config.toml
experts_per_token = 8
d_expert = 32
d_shared_expert = 64
moe_layers = [2, 3, 4, 5, 6, 7, 8]
router_score = "softmax"
normalize_top_k = true
balance_loss = 0.0184
init_std_router = 0.0365
optimizer = "adam_variant"
train_tokens = 327400000
steps = 10135
Below are experts of layer 3 (counted from 0) of a mixture-of-experts language model. Rows are named gate (a neuron's input weights, with its number), up (a neuron's input weights, with its number) and show model dimensions 0-255. Each number is 500 + 25 x the weight over its row's rms, rounded and kept within 0 to 999. Numbers have three digits each.
Before each expert's rows: "comes after" lists some tokens at least twice as common just before its tokens as in all text. This comes from a sample of Wikipedia text that the model never trained on. Tokens count by the router's weight.

# expert 108
comes after: " (", ",", "-", ".", " be", " met"
gate0:531499532496531490464478553486438490494476479512554515500521483503511535448532496508509534479534493492490479494524483490487444515477468475497467533454491474476502521516530467555470531490529504490501502507517479476520441537504479492479505495559524488505492528478493501477469512487497504467489522501552530505486485487470483501454486529480539492476460493475533532485458466517515519516485472499487517490484501494482539503523512525512474534502502527469507522479500525477514507497483522445523488509473506446472540527525469575499496546531500505510519506496488493485530505528496484511520497502490469512482535517488537497522482508520503445485484509506489485469479533434521511470512495496495491472516506534523491443451483520502509517481479451424496484523469482523466500506490506
up0:503481513481525465501499528482447514524513524483528495527517494500473534477523488534533543444502510506518464505518486500477468479453505480518489492498519500482502498522509472529466552518494510505486522532561504467533479521495479486500527506540537503520498532484468492493471518495509491510495501509522541502492511486453442468446456517505498469505474510485528498503502503504490540528513453487545496457529523487505507503489518507491515518491493486436512484470492531487506464458474491478506492500489482447462528481532492563517518518541483503545529534501504493485499496539464498491532517483519464531508524512509552505544493495565452468475507493511472486468491504444518481478526503496483490500508488536507495475486485511521496530494448486442487466533459470477480549475489531
gate1:510490479490513516512497464512555517505537492481491479503505471508524475495479532547502474475510559494497499510536480484458479500528475553543509525513527531528506517499486532493519489441502540489488487517532472492509492447532478503483479523483498517490536499542487486508503480510516515521509524485449493499476533496527491477537503478530479505491485509505519446505534496504503518492471506498505481506521504506527457484491460487491413504481467481445488525506483438503503509484490538526508473477503460528521478529487450466468536494480504495522501505495505466507482511498494529462500472479523514505499508445458508515531501543481523510488456511482520525521457468507467502525488457456483506477519485523536520498515479564521485511537446556527499474486484524483492510534559491
up1:521483481479502509489480464525496565499541507485479474493491508484512488488461517524516488450493530530504483512493470483500504476486480568528489466502553535508513509469480530502488491471499522509460497530554449532481498492494495434515497510498535492521500529523516531519469457517498520515517523512487509499486507545520505491526546484525493468488495473479530458539518514509524498506473506482513493489503498487498481518509488520511434543477480506471526488503493438521538508480488557499503477508508480528524448543513494491501493505477553511525477457525514475499488480501495539462525485493558550505518519479494502492489501513504525514528451560493485528529472468513509487526470465451462520478492513524546528480531493520509509508515498527558486477498464496492508501511565491
gate2:466526514494501562466482573499490520461538501502492476513484526489539512472480477511436462519556517521536495468534541524527517507492467480493521479488505487548521513477495499495456501520476464496480511490513495489462511526488490483503482498522511533506499507504513478548525485544499490470474493529516518518520467526513536543513544455518530458497505527441544518514476521546485511484530491452500487510441509518481496490452492551493489555444489461518484515503508488536510523491526459510493507538477517528483528508513471507481459530497539523513501488456531495490499515526484496508502523472476463483482486486548548508467491481515521527523485520504506480475499528505491475502502487482510497504481509504523485497489536516483519453539517459510494557495512504524520530502499535
up2:485526513510533496446474597542515499472490481443471507510509495500537459495492505465476494482498517495510485450505542521508503519514503458487510517493544526523531501513498503510461529516494509444532509524488445530495511496452488489507478556501477537511512486510508471563498482551524462441526488514479531512477469485489515563491539527483504485470486527437525509506498502543492490511508494451504510482488524505482467495446493518477452508524473474528493484491483473489498522504547463519509477497491544517509466525490509504529501535509518502485525484474497478485463483516497493466493488486484475497474485498531528495513500514481535489519455489504489480497510534486504496504534465513541489511481498519534456493488499510501524484551478495504508539533466484514524530498490556
gate3:481516538516509447461544497517508478423515477491518544515501516494530481433497540489537477449516532471555469543525496533504535519500475505489486528508525533470478480554480502502502486462523527468471506491501511476513448499467498467535477464484489479473483501494483528460517555535475509514528495496503498494492493503472503517514553499504503520494472494536500468468519538456516476477463539537474523512504489502500487513475524499502487495500505512488489522528484466511529504532508495484507464541509454513499473519478486502523487532473483438512529526490476507530488514482514525457506518515492508484536471528486463506486485493531519474503501541481492476510484479520443493488490494497501482489538459484523554457501497480524504505493481497521509486490540500565536466525517469
up3:489518502524550446520540488483505473481491504514502475473534505507495510494467510471517482453514508507568508554565503500491497468503511507491506522507548540507475498562491493438552477516480521511513517486513471481531467495472499461554499524514484539487507470472474508487511532524484564468534505530534491501484498501465518472512519477516515507517462525521507484499498513453490493500487513512460531452515468539506493520454519532475494438501536480486491490532500513531491462523497458486497487530493477489534508472496519521484483501534507458502496546470504469533541543517503528476512557556459486521555479479518478522491480502508508475501494506509497486484516486527471474469509518486497477478560529486520517475531492465518506520483496499537497505506523517503516494507499508
gate4:479524499493521503480507512502497535516467516521475518533511496521508475516511488546478483533482518532462511562518520511541478502466534520504469534485502471462500486496533540511496518469488475509530506507494481495504498486470543519560500514500520450484506476514467508490468525506471543529514442470511508477495525479430507488483496502465525559514459517533532516481520467504507485505506441497444491521536512499477530519510471452500497522498538485521491505502494521462484536478514493524530517508487497539554552565496472479465514474512498499500482497510483476557514504533487505492486502510500498506487476494535479505500493516467500498492501501555558506492502463496470534498476577487517479509511535535473483482460467539479497467502487487512482488518448490522481535496508493
up4:505513499484517501501460475483460474531499523534458511538526479538503451518520502521458489509489471523474512558516467498502479488463520516506472502488493505472471470503504485509517480498480505486538513510467529498522495539483517487562502494509513528468487449444482499476452512485491505503511493528529535496487492499474534503481490515491525570492499473494496473489529505486481533509498470467451475535509504526475458505529478495524504511518537492531472495461508536481477499467501443538514510509497501508544507532459475478509529496470492510449490513500531440515508505525500501475521490492523460524531516490511454486497498541497482518502545482575511485536516449504473542500535566484547487531516512512462491482469484510491509492555481530489490511520467499527487532502517523